config.yaml
num_hidden_layers: 12
hidden_size: 320
n_experts: 32
experts_per_token: 2
d_expert: 144
d_shared_expert: 256
hidden_act: "squared_leaky_relu"
moe_layers: [1, 3, 5, 7, 9, 11]
router_score: "softmax"
normalize_top_k: true
routed_scale: 1.0
balance_loss: 0.003
balance_bias: false
init_std_router: 0.0346
lr_router: 0.000509
vocab_size: 17956
norm: "rmsnorm"
norm_eps: 1e-06
tie_word_embeddings: false
optimizer: "soap_variant"
learning_rate: 0.0014
beta1: 0.95
beta2: 0.99
batch_tokens: [16384, 32768, 49152]
max_seq_len: 512
train_tokens: 246300000
max_steps: 7570
dataset: "wikipedia_en"
Below are experts of layer 3 (counted from 0) of a mixture-of-experts language model. Rows are named router (the router's row for the expert), up (a neuron's input weights, with its number), down (a neuron's output weights, with its number) and show model dimensions 280-319. Each number is 128 + 32 x the weight over its row's rms, rounded and kept within 0 to 255. Numbers have three digits each.
Before each expert's rows: a language model's description of what the expert responds to. This comes from a sample of Wikipedia text that the model never trained on.

# expert 24
Description: Digits in numbers
router:180133192129149127113139132133189171132087131122126118171108081181125171176097168121160127107190139109129171142094138121
up0:143101157156165135087131112112109145141108174140151135132139095153097122136186125052122157138128158097149094119076065150
down0:138107099157104152140153152068082174084151175135084128146098179114128105151114088166123148135135160177143117149191114161
up1:102127154162095184091094138098141136102056126127157138115142102151164011163130105122143089101168108142184087199101118098
down1:128116126146167112162089157091114155124082111168115150101099142139134159086058199112150167108150095171127073168161100120
up2:088131127113172138125178116129145122131120137091111126145126092083094147174133176128093081136086153150123130101044043140
down2:176177082120102118149168095127151146168145148111127083135104171164130141149159129141235144109122118132202133120131153095
up3:067149164155115118143128111109139148099147094115148074101107125137130165179141152111146192137152074127101167099068030190
down3:143135174091093086124198099127123124154102181144112065148107201094149134153121160087052128162122174130114140121098141042
up4:172163116098133160175094234119125141158098072123094085111110203105157101128198152103106137137101164121135118209167159138
down4:125150135101134102105149179113062117131179098169148160148118098133132119118130129101167073107131094107158195130154192119
up5:076140067120143085082094146085061092212116154129138104163151118100147087102106133115180104115151152164089097116122166132
down5:133107112110123178127108146167160105146180100179107195159144094098122153072157084109133136158133074134144148136098115163
up6:210078083099143134126087146195101063144140230172143145131103149108179119111155115145168168145141110149098131133132138127
down6:089189106093127076127104098085115167015134096138093128106141120111120148136137117096167117150133158081171132142141130113
up7:164162071143163139108139150083125167140134115100160120141117122133196127183136132081100106126099129139124085178126144186
down7:108156151208105152098122111123154151151207104156152108176113108142094180113123090155150139110186166094178176133132147104
up8:085187173141118117147155146146116123124111114122110107093100128061115182086151155148163188128076138108140110105098157140
down8:140156112122147151170126125092135176095108127093136123091120179138079112141151108136103164110112165152141116148107059147
up9:091063076129143098130132133080114135133123183159128160128063118138108113125118110122106126117127108105073136123122137110
down9:132121210086124178117109135151130147136079137061118106132101135138096141133096104107119107103132163138111179111108118085
up10:080130095096157109067121104140084091179135108080079150157143168183078111117189095100121107177157088175138061148139150053
down10:153110154140116127170174147106115197152179145117142136145173119092124148071067165096083114086124133120064117148088127072
up11:216098164097098138109136118089109146097136175116153116113085130145101101130116173134086113120137113129063140102135125155
down11:091072169130159089130201132131109193116067163123110127158143154059082122102104117091153071140119160163064106170119091087
up12:126144065107130100141215158122103126092093058128206094153134139172104083160113097122139133126118137127115198158127135141
down12:109109071117161126149166069133073118096128077089146100110085120100143127084125134096128175167121127119103097127089188156
up13:106091120146208131080193127163099119172071138178204159141135149087108147146099103132114137127192146119144120124072138154
down13:129161128108100178098125108108130106158102127088158150160097069103063095136135122103148091154160187091108121158093093136
up14:128127103170142092157073095078194134137121114158167121201104109154107107162169098094173140129128137149107127086100120135
down14:112135161137086156147107108105144095103101076179144100122130123171144057118156108125136108133148126111125091101090152134
up15:109093132142143224140122077088088137103160114156135174136128190141125109201120150090156107120108153173049135145132135152
down15:142096139154176178121124119122051124158136153185098121120065119141153153178125220153079156138189170178154081095151097122
up16:144129177139138108109115114111130118136105121160183174151142144136139197152078120089112138100135194074056158125094109112
down16:135157150138109111082196191123166120163096086152196165149111126161113050133124146181089073088144077158122106112123130152
up17:167088135120091090163161111154105136076121120197138154140157116129109142118114217110148124122143107153083105142107121108
down17:120106095168172099125159210148123136164131114123096111136174130127101082153127132097113106166116106108117178138077088065
up18:117122126170126056103119148114056071158138115146179111179122121134138063104201128178159160171056096135131166176156106153
down18:096161069105152113154066149135123120140177057211127086099141163138076138124108148109185158076172141137178098111098101181
up19:097079115158112107101157131097100083066138112084109178154119158152105098164070125174101133109138181202122123149151095103
down19:086100086189191149144069130132128112064138147153090116087090094101141167144066097109186130128138098121139148144143198121
up20:111113148159152121118142145161171076140177069110084133173169153094146141128065183115205131075124108143130138151084112112
down20:087109177153098126086143098135222103128187133106137111074144136204141110123125143097172091188163120078140171177131105109
up21:161073215172110106147183077128144086132088185165098052170154146133145112084100081137150117096120168133067183084089049131
down21:135157082155049069103101072139151160127122094106192115135145143080151144098146125151147144164092139159157103090163104101
up22:170165167128196101143133108165096131144106125154201153133114082129142130115129188114067128162111071111124133159193135127
down22:163127138095158062093121109107082120106117170148160127135125103161081109127121119152165115128107157156063149138135149155
up23:197081041136114120097107110126112112117162137135171154159156130182083128110169089128172162115076123146134150163133147100
down23:105173136098134090123123192124087167145114104091066113148160071135149120185107073127065108169139129154100109150088110111
up24:106079133113090167147083176175089138121128070153064168147148093110136111185164186112167101150150054074070124103131160141
down24:129150171115183135128124148133101143136121158072105139117136159166109159143167104092159080107064139179124097114111125151
up25:180137141089093141164113091127147143121143136212144152129085109108166057099114111133144128101193086129135179110105147132
down25:138139168124038126104133096101153104184100088114117147151100128066135090183164165147154162144143105119154146074130095137
up26:115091096148145162101141069184113156191117126147123173137145129196108135118116205125159119104118096077148124094169105132
down26:116191175111127112104105130169133093176135091158156082098142065145171192122103143149113102107129119152135059099073137123
up27:143076123149138151136140215140102080164111111156103134110121077097114160095089173128153104144135121148151114152131124127
down27:153133145148128141130076164124072119139121099112075129188119109058120099118129118183124116097194150146119123137118127166
up28:165096130137158116132125141133138132145134156134105120124153177137148126173143120114141166129101098164135172124070113210
down28:164133139156103128162152098162193192170114168093148190159129109131101133117145176170142168144145116094080084093161073139
up29:175097090127100099131099099091099102121151136123118093112139138107105091175152132152146058135104158075133134149161061191
down29:132108136114132176182133098144180100103082201102068063088099123098114188140115133164107101036130162132122149122136113132
up30:128094175134118161108172082101098148125168102086096138151074141107115123117146143076155141112105134159166154158131101176
down30:190155090158068147148078107122163156107110152162202119130139094120152133154159215117126129127153131117151152127141088101
up31:124167123152135143138119230122137134132077148118142159137168098101164097127105097131099117102136142070150143149128169096
down31:165117083130140135109147152109166142135103119113036104099188136112147143092124139182099057144180168123192060110145160114
up32:104149165125177130103118170130132155099177117147098085104196120137121141136131118167105099104183083124214167119120076128
down32:112088142180150134142103100102094132127127082074136108090134116123134111084137165091151120094057107157193112116117086140
up33:124139128062198077073079176064208127164138102134178101177185106145110134096090144115148176180124176117118137164105144159
down33:117137157147116158222161137121125119074118140102153111132128147126157183161153166138056106103091147112180140132125209120
up34:214096111161058127138133097114152096099141178174125097150116092098143143125080097073130114074055145114195112087164103093
down34:109100138190118154142162142080148115077135157091141161174147156124125115148148152112099183113083138092121136139127102130
up35:111088093107092105126156133123118184152122164123116179113112177193122161092085188169161135164186165094135167120082166100
down35:168079086122093142154142121134136124124083082071125162092118132090180149122108162122180097104125142153158064188144089153
up36:211158172181127164179123146163155193080102125129132110172129127128163154133141122092082154138197096135113146152153122128
down36:136084107170101102115076135123172163107121146116143133176133135125099120135145084128103153160161053133070095113136131123
up37:090145091175153096093104191196142151137070073172117140130096112100137108131113090101103151130144116070164129150079119123
down37:107106126098119175127081130145060108104090157151135141125148072098104084108102131085190155131183189111085149202100107080
up38:102095180105150162130189114113101108122159096096126109100118140136148119111137115125112101142168048173145105097124138137
down38:155157156115125135157148143053091072186094122091148149144118129136112083160161132142121137160185112104089159081132142126
up39:190132136112095086118136106129167082123165144096116102122115162131131198107171148106115139078123091178117137197139128083
down39:128165153115103089105159096146110097114092103122156118097101157042132152087169080137132105087131137098123167074132104117
up40:149111133136074085078205065156143138123149177102084152136110165093115127104148171129120120153152149117145112058121123101
down40:112145078151157106152143094114136115142115133134086192080190126113162109138163098089154098146163165131126130128120117114
up41:106139079110172157156101139111091160091075103179156133119208134141121156138146114130119123094087102167152104199115157136
down41:103084093103059123141200116116122148110118184103119178090182153147155189129120164121079120104071130159086155164090156129
up42:130151107093149138108126081113084111093100188134097119126156136095106132104139102084156169125159151098147146104114178137
down42:153113128160104149139179156090125124051055106149072106131112133133129154140142086122122140110150105110191068072174120137
up43:155136150098086165228109130067110091087071075121128082132176158156127143159130095108114155106113110104090168086098176098
down43:157146168033077181161151114133115124087153145141105109151092132134102127052143151134097106129102149153167158048049151129
up44:090124171130131172067153107145160110118088141122127115154119117152121173111129121140139109112130144172122119102161169131
down44:164126091108074174122054097112095105184151099106151135163110166164097079117171127141141077143099193121146126105167169136
up45:121208093121141169120154167175172110035112139120176091092209098090220100159111119097067070137089153087114078139112097145
down45:135191062135149092125114169118161187155108152099147150170093112152145123138146137141157153148146179152102137082090123075
up46:129190114148146147135146121132114131189153166112145141129138097175148164170111142131141156149077071109088221155089158076
down46:147116069099118168109155078100139124090121113135108194072084118111100110096236065136118111138168162112097080138166082139
up47:153083100113135112163091085166139123081092154119172152141124149179131118162133107100134156074094102120132131122142100140
down47:135146177120153081116131158126119191111150123126100095160140185174118088137126092166080173114123139093161154060091203083
up48:108124149098121128173130065178171179136158139163114064142083105150158146119160196123133131131133104105111093094109131114
down48:109166092144082121123195094144124133094094211077137151140156168068139137137104146090136099156166122146133115126104154108
up49:112151177121123174127117074070087098125076104130148159156118070144084138118118161074085100122148125110149040167101138110
down49:121104133123130124159111116136145154146122151186097089159083097134127081145129104139176159061162150078113165130110065114
up50:201117170178091143106099112125158091153168139134136133117155155219110111110112141146117139081111133086180176044091184115
down50:077165172103125149123093093150119154086074123057061129091162071116167131139069054100127181092171128170086121131096119182
up51:137160117093107158066113092154181165090109150139114129105123118101133123129135137123092162104151190195139146124158060138
down51:141105153115168087170155093099093100091118148180114189115157126194130142086138105159114138157187180132133098110100125126
up52:104147114140169136112101155101120090196086142133062107131095100170128113125091142167110145119088166108167161118091150128
down52:174131170102167161155144134146093129147132122121192136169176110135128054132132077142172121110065157189139106148061095087
up53:122138175095132148114158099161102104121123210160101124092092136170093102171134140093112124100128116107105123145111085205
down53:130161182149153081114091178186070145083172122096148129125140119164091140136115086177110108104100142084130156140094079113
up54:111103182160128182083203091171105105161168132174176084149070103147096137143140098133073112174103086133147179138194189139
down54:130139125130151079143164114093092159164103070079098059124101139137135115134131131145142143068152066150107119070109145124
up55:155093126100133150131145089131156188169099114126078111104151081154091069111098145130156164153116148157157138138158207139
down55:159112128114120106056104079082150114108112198078149123103084109149170154142139120090154146098121186152117064142138105123
up56:131149121134155080144142101142080156147096157168135099126148216139116121087120121150106143179138104152111119120129198173
down56:155113145119109149165085104080136174084093138110139149100137122135187167090157130156066118116120106132130117126132070131
up57:128101087116172140121126084112161139157158119097126138138136140161131111129125107135107063094138100145082135143115217146
down57:194165152132102156165139176126101129147185129126116135132077110070191124137139130102142121117207114082123139116195120120
up58:126146132116134122101131171189204172161152134169122100098078136124114161153112134107109160126122172066157107155141165122
down58:099108142209117067128111146137112167145108112097144131146099212131141138136199133116124138142150078170109170167131077183
up59:148049130151135119136133153155079138106143136076145171071180131076115131132132163114070131143116174144167124099079137086
down59:131150110107168111115160172152116108107117129126155094142237062086121209164145087111121172119138090138091111145150096083
up60:169116113116127120213112094158154086109080150141126101082077157139143086174082168104115096185050108179133109121064164114
down60:175120074151186164114168152154130130128124114153112075053122129058144102196134128097102070115083148126073170103083140115
up61:154093165190094162137080142078090114066102072131065130116064151094165110161145140086111088157110073141110110100154167118
down61:074123161114184151135127130097146155085108147095076122161079125170047146110112131094147123150140139132132144123108152115
up62:139113120134138150070107153123104086125151128155121121087097171104100073070082102150146081174106099142130195105153139130
down62:154136184109107158129129117159120128137100135127061109103136095168143129174132108132147145144174184120159155142154132181
up63:160134130149184122096114134146144124106113130083101081137136096138167121135131122149088108153164089134139151131105087097
down63:167127150139122147130091133152114115081076114152078118082100128094112127125063076154143139137176045104160096145107124194
up64:107124179159116154081123133135152134121087193111116066119166156095117156117088164184109146119203095227143099137098139196
down64:107045080139083103112176190180099119123085113088113149119128108165231154201119154168124114150141063193167132143101125122
up65:195181192137161122111119071111141133134156125169080119116164155184126154114183117127161087080168121154050116063109123097
down65:100165111137131142101117166064107083085130097142129130085151145141125106118114047110153095078134139071093092190182168150
up66:151102133139095104173096147171137118138172152158192107152137172127122160187162155129106195188166054092153203093115126056
down66:109151134113162103194155110086148132184105135124060101144156115146158113097104140147105140100097134166037123147116127212
up67:089118126116167098090118148118126156150189080089082182183104085151184142200170152094161088108148137134136133127160126136
down67:124089146152087113073129120124166095128142103118146140188144153115168140154128134075128152160101164113148111066121161174
up68:143145161121158133120154127114128170097066089114070154120079121128140140119150188143125227087148116147144150103130143156
down68:143128092122071121145027137152103140133158141141054160109105137150149110189155098184115104131119084079159114142137078121
up69:169077123134192152123159127142109204126152096132102195152152082122146135080184161122146102124168139141192142128124079128
down69:184121149065119101145123098065137166205122179149092140105107135093113178105056123161137111125089051151107079156116053178
up70:092137083149112161183111149131136172174150126139170214086171058128140170125118137129201174066163126136152173094142146161
down70:125081122095102155130118138116127076160162083113111159175150111128105097165120134167086094106074076086115133123092135129
up71:149094118112155204161138089121096092127072079070100106081052121119133091191188153160112129183096129100154168087143086123
down71:053125211119112089146182141214067123228114033174182156080144147132101139195146102158125181122115149111081117143182135123
up72:066133098096121136151131179144086174104092203106130153137157171104137094103128066115116149088123150100099075189119113124
down72:088138116117085133088147207125159142132171161206174134150125097161048087106132076153136118090099162093172123148152081096
up73:168143080136104116112135143121134047129095163120130146153115145116127122092116131156151124115165139148108095133171105111
down73:124188111188197139130127086134083158148111102173114087133133107153120138146116114101128159064134155168231123113057147155
up74:181164158142101123158164086158107117161189168129087103094106151080116103115152194149134154045162135122158124125073152083
down74:102192159214061128149093086098148165124149043092098130085126108113115116110105148114136123096135145124185115154084126117
up75:120138115168112128120171150095141129130143180166157108132112117136148120120148135133106153089191102092144203094160162140
down75:154103151140070134138155142174099108121150138190136057135131100142130127115127176118177160152174136162130169139157117185
up76:145101070163132124119148153075080126152118126150100123115138134115118178115152133144109123145094131123085131143155128152
down76:132113178089145104044124104163165120140104107117071125132137090119144091112075095153176124160137151141123139091119090146
up77:145119255100191162156099123127114136182169072103191098163123125099121199175172081125134171116137126095146138096143158174
down77:119125174135159136110104194160156100085170090160152191187134111119133117141081108124144094143120113191143118124148107085
up78:093169199053184089173153158074161118083166155099027161121160157129140085130158128107189182172127149042146138099113167107
down78:139149129136135163169191070117154122132124209123095082133134141110095169151042100150112119137058149145125166152131189128
up79:092160138071121155110104159135217141102108089125117128157130110138100141132083173174150116127144153126119138144078087095
down79:068134094159108135081144106160137105133178118056194107093144106149088149105130129197120147134098155134175135084130095069
up80:147161094118132149087104074185217141135124143079143109113133080134199105135201147125170094115149081145081170108155154162
down80:142129140138125126119090081102141130126068115089168165120165158165105067090157077155141077114156128077130122146155144116
up81:100117144080128169109125154094130113108096154182148186142096182176135097104069096165137162143203119120121101103121124177
down81:160165092084184112068123105083075095148089152154137098144101130148036116121136151091101089200138091179169123114142125139
up82:088157205090165168082117173125074173099122039045092085122092128137181157100130116152137151135105099101099131086164131134
down82:173160104122085118098162125152169089096126144107177103131070055087127129147150110100096163128133153174111085183141090124
up83:114084142166172094150153134146172182132191062144147087143064130118125135118094119077125111136089147074123146145152114158
down83:087119148131135114123113130174098193107163153097144149113122097099090145121229148058111095097058122091165098184053076134
up84:138110197138157115113098160122102177142147163157173154149189156142089121063106167143156134139160114154127075143122158120
down84:136110139194151127104191103137174141109120123128077104080173106113101154120104145069084098182131095164104092084130149174
up85:154133040126178115150091105085133138118121138148094154152142147099112129153087194108140137145153110106138094034105140117
down85:131153080180045160130125103141130141147133145152103172139142132098156127128158125173130102124131149166116108120131118096
up86:115153152097170142129095152068099157091151093164102106115120175146163105175099111098139086158123158095129108086194133128
down86:096097103135101172146171099133062148139078131133107066154136100151113176097116110168071102150138163148116176144114111110
up87:130083077124180123080182131124061177157146201124124085113123138118048119139145157136096127118121172119104101119168144147
down87:118139064155117094084138147097130153178142116089147125150112093087164156100132087140117129117157191105143140097138159158
up88:093144110106152090095135097076170170165108125120093103141072122124065099049028074137149101114151112146118147129174140169
down88:144093164121123110133064137174135130086136155108105089041137150139179180154195153103189148093119110162129145095109169127
up89:164152107200136143108121195139156143188145142164108142115146162148117127118122102113162130180119173083133143158109103120
down89:128114113109152110143098135130076096191105115130134144159154130149121141166102077147104168121155195121097151135147091107
up90:176101166069146130168122131144152147155166171129107144079127106085126098109093100110128123124162099120120121205131129100
down90:108151117129087118123095179154090130157131115150081148152090130092184161156122083185114141092195090091130125140136110086
up91:088177158168071133107200106157119167130090173129082095140189143079107205156124152037154097181109168094145087152098187145
down91:076136108127179078151166138103169144135150152083118114127152149105141091070117163122162124099103120139081146117169109171
up92:143103152092116094120128125127186147107126105156156142138142155129125141085120128136171112141035188149141161052157100142
down92:116160151107149123130146130069112132093115114125085086190137149069096159135099095124086151164112219162076116061095132163
up93:174077109163124134176068183211161162087146076144149148115098103101169101126108103158183111157076153164156141133144129183
down93:155156113118101078135134129142165112135129182186154134147137169082141154096101161102108167145105154117198140204153188156
up94:231092147137151101123115039142164096094164118192116152155112086082140156155055132079077098110098153144137161140158131148
down94:113133158138089094139171095111109102156122138094087128158100129119144113097108151104156101103124169097162143090121146087
up95:131123165124101124136076120141079186158151160113160156114163136109149115068160121122110156109121131090119050106080150170
down95:120123127143129149160136146125128128071075143100140090076102111149104135171152172130164127132139119160126125166161108130
up96:141185155105151171125132103111118129104122171123082182169145109159074114133091120164136169121117095162110116149140117088
down96:098137092158172148097114126062156154165168109129178089084143117113083098147088203195130177141121116169089101096150101133
up97:096045140073148152166132093150132120148115183123127142170132098118129131093124145127182131146084129084150091082072168184
down97:120100143110056099084154099098104148182143126148149068136099174144122136067146059112189154143150110139111126130142121053
up98:167143139092153114127125117116102156154101140119130096125173192136117064110136123101119120113139112114075106109133116084
down98:181139135150106106107173110125135146084081166134134138123135205160150138087135121108089161145141071095128122078179092137
up99:123151129146189112127167123124191084111128138072113126111177136162139147118148149065120083145086171101162104143126129111
down99:162148124090115194110078176097166115133148108106196123113142119151115087112102120234100128126151125146121083107084149138
up100:119121189136109078154101105119108139176116222110131101124084146188183101085167129092073166083133120104084134178116158083
down100:148111143067160158120117127096100126107099099172163142201155139117110127123138153152142166172157183191086162142129111117
up101:135135163164137103187101116175113059095088170149167103177090137130119131069062169147152135084120138186120098096139119160
down101:134080095143103131143145112127119175055093139091125129135050110180095149064117089122155144158150109156171134105073115139
up102:136095109141160102147145114090133180124148125126109155134091137152136120133164161122097097118098126138129093120088114146
down102:127152105150113166148114094103134160093141120162155111125090139113173144194109121149106089134154164095120094160061124157
up103:158107118152086143124162140060098148127144092121139134154159111155156121114101132152178119157105091079151120113090133153
down103:140091120180112094150115125136092134136165107139144105146125100148116133120149101181157103144081129150147151118125119154
up104:117173101113166136159137123159126159148163144160168140125117134158141140131131136162115152134157128072140051175196087080
down104:164079170102152135133077149136111140207116105118115136172130076129128145055147186132093151107122180116133135134145154144
up105:115098156134119110155199097147141130112178132180131113137165090079102153093018107128144161126109125114164164170154161093
down105:124082122109119127118142116128201117124082137132078125105152084109154161080070105136055095086139114100224122141173150191
up106:097148171177160124096148129132104157019108111137181087123101170113163141184187119133127069089127145146131110100053118112
down106:164164156152092109124082095179135144144148119122184126116150101115195132142206087125140125118139140117100117137151143125
up107:132150095143150087101137166112113142146090097124080163143143145089129101140072152125107088126139121122124103187125158120
down107:108125179146138110131101126175093074143121090158110112148168133103094084143101116119133093149102046133193093088156089170
up108:069178085193154135193131154115130080106132117120102125183096094155153160149152119119131171169138095119109189140145157164
down108:099132152124159134169133152124142181122150121088136139104161131103141110124165136167053124089158068137128106109151071168
up109:148094119055123139126118141125152125156140069152115095112114130132136082175051149164137104133169114113156105133119149098
down109:168081116184160144102176112126163102115142114131172120199107119156198153117095072063103164170108098139082107093192086097
up110:092084159071193086140112119123157128125152063175125141137130101135126120098137151122159110066085134159126113174138166091
down110:062116154143146141146132107112149207088137149065149130147123022147116161073057155101116142104139153134210126113067111109
up111:140118106139116097114150153126080139114110181135154151093139083156160109087107122122109153133086163104098224165098130200
down111:108072122076136090112097142104129107143136123132098141047138129125135097170144166132168139088158127094173107095172180113
up112:163095173106105150098124116153107091132175169101096149104150131109140142119148108125162132150152096096120122129128097130
down112:076128133107134131180106104163155075110111210129092110139162154124092107079093191099171081170099087140086170125149138129
up113:100092129143083164099111164105097157047129174136172212116148171146120130124110117111118130096146157050045118128139125113
down113:116130131108071090153155128153112173142079149192184171183149176147108121121125111095118109120092132104167061123148135149
up114:110081100106127141134173082152117151115161174158052050204193124124135168062146089189130127116160149042158133136113093167
down114:195121144089177127173127134128169152106154139090147123130142114125127127099117170127123129119124155121116060077168126115
up115:143137114131150122103161120106128139097083037171151166159181138129136106186201106118081134093095123129178162125146162074
down115:192113121147118083078180212122134084100117161178146166138118079089059103086164172097134129173099143082174152169132116154
up116:155114101147078127104115125112100174112079166118163133086139108152079125115194143136127105135166137125121086133076096144
down116:149131096114117102119138100111090105144177130078205148133166156187117153117115105150138149129154130152141109137079147138
up117:049120121103184111055041190077119125192146144109121185140154151113128086096164119153121145155158155171129148110113160112
down117:168192127123110118046173149132096204126183130107155126107103131094141104128156108154139119131109140197146100114094143164
up118:148115096080144189132122120125148130112114149142128117173093119168138107134150097128088164129053126108159101105118143121
down118:104079122155147082141155192174093123097088115134126125071155105151154083113076133201119103105113167125204148126068161107
up119:203127128077125108119135099166108067100100124192155131164131061099118126117102116081129168133167121218157133133155150176
down119:154149092124146144139075126148113140100141004140108134147125096092157124182138147144137070084158131124116147111131054227
up120:125097113123103176055153106156067165112109177136059132122169165163097072135087134138137131162131186131147114177160144117
down120:168149155134186109106081133177117118125147182166152148135111102128099150133110199040160125168111124134158120104137142164
up121:164127147140143126118088136136139123102160148083100152098077168135126145128163153059135116134109086126175120088082148144
down121:118170128176140125129092113102116152150170150116181151089085154113119112184124148158151101115176113194138153121158119146
up122:140107140138117107176135146152123163127109133138114132155183142072128143093139151147116119138128047126130135121105122151
down122:147106114126156135139076048107140079159112150180162144111166148109120096089093151163119071084096104152137116128095143115
up123:089138164158161149098140096162131113129134132093073109074108170102097138112128170099131138130135138082183082119096134102
down123:138168138133117122104114104099140069156134129091120152159131066134136166109120105083110077104113175128118154175101127124
up124:170149073115116163137152092132108121054127122161170109131155180116146110044155163086165107077131122142144187141180103138
down124:066121159075160116136088197176094152117160158140079107123176113142106109146131049176113137141153141085182137122176178089
up125:161143128187133160108154154179090110076077042069141148130133149175107128132113041144143115134134091105098139174144115091
down125:136124112127106138155127102090176143096111060151114155125061137123150148073149109091153151074175139158120152100179116156
up126:096127146111155114115170165155140052122128160058147131090125091068120132146161090149089103075187108083120161119120123115
down126:191171102120155176154111135140107115127109121103108107112144155154183162169146111091109172142091128155109118138109118122
up127:122152087121161132117179133205101111135126204121112123134080089140151141140104109099199088100101110117081114153120186132
down127:123044034053138151104144112185162066145153153055111146099113128161118149110144125101156173159125073066104151080131218079
up128:121137155092053133112115141100160120113121203105129173095109129141098112116105188139106129148134086116116126167103076143
down128:077175097184094167123109120144180148164111178153120084136073133154142078098135122160118139173090152152120115108143140191
up129:114087175162139129162120093090167068174085124149110123091092096173111116111130153080153108149163145095118144172133116072
down129:105139126076101132198166119097110078159113126144157072126132121184131088107116110161116145096187182075115135105163102099
up130:145177138113103140131173154126151131128178133100155136103130079136153164116185165070151085091142105187181130178129083124
down130:103139084144102097114051107145140110094165097125120162173134136123100133104110121138142168105112114153100149150154147134
up131:100080130151101096164141138115148122087106121136121178149145061114132163124069188120156161117140090154135125110111142163
down131:129106097148142131161113122120168129060092116147216152110101126102092120197093122087159151143179112124141180105134123168
up132:115207133149082077135126183130077105154130058113106068144154131132134128103146182105104167110091150187117136109127184120
down132:141156082146112128172075145108157134132163084088013119137134176149126116130150136177113117141082070173135137084106122048
up133:202081139192130090102101148152135109083160184141102089114151194181158083138155177124139130164152145170090125158124219093
down133:180096136098115136122091140096176143148111166160133128102129173132165126162161143128188050060110132080124130107105153060
up134:106131154135140110152134110097102135109112149173116152196109096162198142096064054124145102121125088182135141123107146170
down134:128135101163173162136165127158157123133082162090086238147162131159155123057118167122122144124182163117115127127110183089
up135:161114095129131110195102102181100098137111105147131172103122129128187192113112129089211117095113135126149186132090148143
down135:105106175143114120138110105108109101168116149116046140116094106161192113106115111088114207101115076045208132133169139145
up136:201055182174106120135145123161080150081138090114108102093157128116147129127089101093105106093123128089124083153076125131
down136:155133160168148083104157156187097102103167086138120171152108068183101127194142160149135119166101150099132124150161142137
up137:161096105079146074159104134185144095170149142115109143124140109137120142073104141110099075135130178117155135098116083177
down137:202154135105143078149121163106156138135092140134182082066111126114092162101083121085086160194147104139189158189176167146
up138:142148170151163122085119106060066082129125174071144124126138119133138178146126139096134194089120130143128032123140151153
down138:155187155093080147164130075130087152153079131141121169131110155129129096176199081106101131140105105107073116203114001134
up139:129127166126138092095131033112137125078122133183096139183094167134100103102155129148158160153121192129091112106149111163
down139:145122112052123123159131099099125119061115111087118191084130146104141146091128177100120143108157191152113132119144068127
up140:131086122159147147161115131120164115099175146133152131119199107214110175114165100046109154145127111121131071113085128151
down140:165135102168094131126122162115122088193173137196134125129092142192144126138085084120076159129132116111153127144084167104
up141:115145063157115165167146128166168142140122162120135160118129096179100185098143148182093086118135137099123160095079160185
down141:106122094136158123140111100126134122117158143090143142092072182124106146143097170169114102075139141106112078077155051125
up142:180097157169075139137104141124172103140129079137190198105078148172152176151196113113158107119121206142112097137131145177
down142:140101110097131075116113140138132157135095138147167135114060135122121104110050135172107116097175146149147142165126133168
up143:150090158117162179069135134130160159147140107164095161122153111140095153088080145111145170127121235161110158134103203102
down143:152157122141099138147137112146239109139114102119145116156111121135140063137149131155133150177145206134128140146173187130